{
  "num_hidden_layers": 13,
  "d_expert": 128,
  "d_shared_expert": 0,
  "routed_scale": 1.79,
  "balance_bias": false,
  "init_std_router": 0.0348,
  "vocab_size": 16384,
  "positions": "learned",
  "parallel_block": false,
  "init_std_up": 0.0325,
  "schedule": "wsd",
  "batch_tokens": 65536,
  "max_seq_len": 1024,
  "max_steps": 14438
}
Below are experts of layer 3 (counted from 0) of a mixture-of-experts language model. Rows are named router (the router's row for the expert), gate (a neuron's input weights, with its number), up (a neuron's input weights, with its number) and show model dimensions 392-447. Each number is 128 + 32 x the weight over its row's rms, rounded and kept within 0 to 255. Numbers have three digits each.
Before each expert's rows: a language model's description of what the expert responds to. This comes from a sample of Wikipedia text that the model never trained on.

# expert 14
It responds to: Punctuation in reference lists and tables, such as periods after author names, cell pipes, semicolons and parentheses, plus with in titles.
router:165158149096106156090165162092119172159098154155090080113157133158089163151146120152152115157117095152104158175094169157138160094162138142102102160169100125085120168077
gate0:163077102085121071139095132144066144111122149113131113096135070169191123166156138082124155119135158125153107113129127183138126117114117126126164126152150144101092106099
up0:121109115147218087069140143151144127042148130125167140167080073122135110196134148110084141111153179129130139077131077161100143176101137129171128124081117118066130089128

# expert 11
It responds to: First names and proper-name starts in lists, credits and citations, such as Michael, Barry, Henry, Los (Angeles), Connecticut, Spanish.
router:168147143086084181090193156080150166144101156138115096083120137157097158121171118124164140154127056121101128155151176167127171143150147142109099146157100118065107178109
gate0:139025174136182169078170120078155139142123114168078074132157095139093076132129129104122087119105135103083091082125166139113121101107111098107135136103067090151198120202
up0:153045154101155181130163118068143154116125113117092087145126118123099073087140128101094132109119154106102123054112145193108101070080110067103139155125108106151181109190

# expert 21
It responds to: Capitalized name words for places, people and institutions, such as United, American, New York, John, Boston, Lebanon.
router:143139157049108184098086165100147160159080113087122083136158141140067142116191146145159139095090113140102145128149103178158158129150151111108080093185121067084132124073
gate0:131117129109093102206106143143132124096141105105118211152088114120107069094075148166147119100146122127069151151124150073125092118110146113175159109144121108098128155065
up0:077117104097039095219137135158103154119117049123111143108095113111142137116055139136159087175112125155092146152124110109143099096097143098172190081171131151122102182132

# expert 26
It responds to: Labels and headers in infoboxes, taxoboxes and tables, e.g. Scientific classification, Born, Died, Official name, Took office.
router:165124151108099180126133166107134171142164169102149112115116150126141154121145078131157097164128095184097081172111156161186147137128148111116162121106115081121117194137
gate0:122137084130158132081162159148157107141095221121116121076173159123142075148122086103083142133114109106082114107169108110131164158111141127163123130051108128120125132200
up0:132113136074163145064130161116144110185111138126074159093171171143137107105106138079094147143110093091127141111105165122144137171143153091146127101076097131123041145154

# expert 36
It responds to: Digits in scores and dates, plus final or inner pieces of long foreign or compound words, such as ank, ly, dr, 6.
router:173155151092108162102179164085124167160109149159092093104164143157087147147143126154154106166111092156092158169093173158138162092161145146096105163171104095114109156084
gate0:100116127072164117127131075187177103046168090107123162162141078058154150173129076150096157103140165143108195138187103118146117182135161139161129112127113117121129080164
up0:051124141186117102066078122182097142158145143137087163149097195141127140137135157154129144158132146107129163119159097118089147151103079119086130145125215149085139062182

# expert 19
It responds to: Proper-name tokens and starts of names in tables and lists, such as United, League, Division, Crus(aders), Royal, Court.
router:149164165113179192102111157073165127158088089080099116123152152125079162164129107106152080105074158105118101111092168143182141119163161092087116133153129075116100142145
gate0:111143198072084172146162140108134089131121186108139159146114171067109066089184110131161174124122105109155046112117153094144196152129128126107159097130140097115078138141
up0:126122159041109113141159146134147123120114217122117149150138144075102094081141128149200167075151156111137072128131147125162178163095150155101147153139179118132092088106

# expert 29
It responds to: Line breaks and sentence-final period-space tokens that end list items, table rows and sentences, often before a dash bullet.
router:165092187112078161102184178084139170163159146187112105087138136095103167136145121133173100190100084153166163143133167168152174066121129146130110185154096195097109160126
gate0:115157136153158077087130140146153180107162118117130103098128144139135149118110141211170175090152213104178093066176117086121107077121119085177101141100127155149141119104
up0:108138184101137098194080116117149097148133120070166113170164057138122126135047121138097141116175205144105140109096159083147104125156108083121164085106150133108091151167

# expert 22
It responds to: Broad catch-all of ordinary words, numbers and table pipes, strongest on approximation words like circa, around, due, related.
router:176118126139139144136133135100087101137110159096091137138172159097172188148136144090159097076192153171138156136069144160102133115145129105127173132125096080120110136156
gate0:091132167202097126116036126118142172087135176097065129073085140042116112153138104126162126120147189097123052125139106078128132128101149151134192085099213178137085128113
up0:107150162226073101096087116090140185081111158116158083124095085135119138124112093123166130170138142163139123115171142149095161106138132100119126125093175142118087087102

# expert 25
It responds to: Periods, semicolons and table pipes closing a clause or cell, before a new sentence like The, In or He.
router:127062149078119144095151173098156170159087136128097100082153147123111150108124138200159091109096085125153161124146142158124166095124097192102090165160107136123117133094
gate0:150078164079164130123099148137144120130122168084106121086110115129100189102173102160137043067138124152122155094140132141122169070196115114134132129136134086154144124106
up0:107078153096131118133081113107109165125099134117103118087113119112104156144152110169144055133137111132133165138169156140155138088146147117143135161156110091145153106153

# expert 3
It responds to: Mid-word stems before an inflection, like preclud(ed), assembl(ed), hang(ar); also odd numeral and name fragments like 200, Be, Eth.
router:192140147083093177094173176100111180163112174155104100119148144158090176105140132147160099173113076164109120196130175145126156095162149151111123153160099121091124159066
gate0:151080087142060055170151096129119113091139087137131138148016208184147051100132104123166131178162148128128149168166076134154104094132161110112168119122084149140088184136
up0:126116086162131063165145121150113106067167160144087153089035195144181117119113128117136141139086180122149118089138127178124118120160161112166115088111122145147111112115

# expert 42
It responds to: First tokens after line breaks or table pipes, like cons starting a line, The after a heading, and cell separators.
router:163168142078103215091123158099087184157053169147073124120135123120131162107099072155163090162127082168156129154170153159079171069169111166107142166182099108108121127052
gate0:142084075112057072122135145122098095117123108150118162144084128182152112129107137127095197135174147152131162123096133126149169110188124154158167110151123131127129134181
up0:145087085116111075145139088155102074099102120120158161109102106114167082111058192130106140123181160145116151144090141096099110119126117111126143082127140083156167058155

# expert 24
It responds to: Possessive apostrophes and the first pieces of names or words after colons in infobox fields, such as country's, An-il, M-ultnomah, and/or.
router:166161144095103169088164164089126175154113160154093082118159140137090145134144120169158105174126083150097159183097174163135153094157129137095104155178096102102101174084
gate0:082098087147136105097076091106090139021116060126135107108117119151169094142090149118125128142081140099084138119064158032082180104067151122091116155125130179155132138150
up0:092156077163197090119096054162135122055101153103179135142151060132101120096065179114063086123141128125112110079146094128185112086096115145108098133153238113177140154109

# expert 41
It responds to: Function words and verbs within running prose, such as was, had, were, and, or, plus word starts like eng-ine, ge-ology.
router:162161153104103162098180163089129161163103160158092082107163153152089158149147125161161106164119099153097154172092169161138154098158143152098106159170092093104106172085
gate0:160136184132114102184146169169089128144175131089190126141124000101147152118126151104159123085134155093111122116143151086075115167116109130149154063147183130120171134114
up0:054127116163121153155078090117139072125121131129117142118100241111111132108112146094136124097129087103159150124113060169156123130139136100145183158094212135120082103203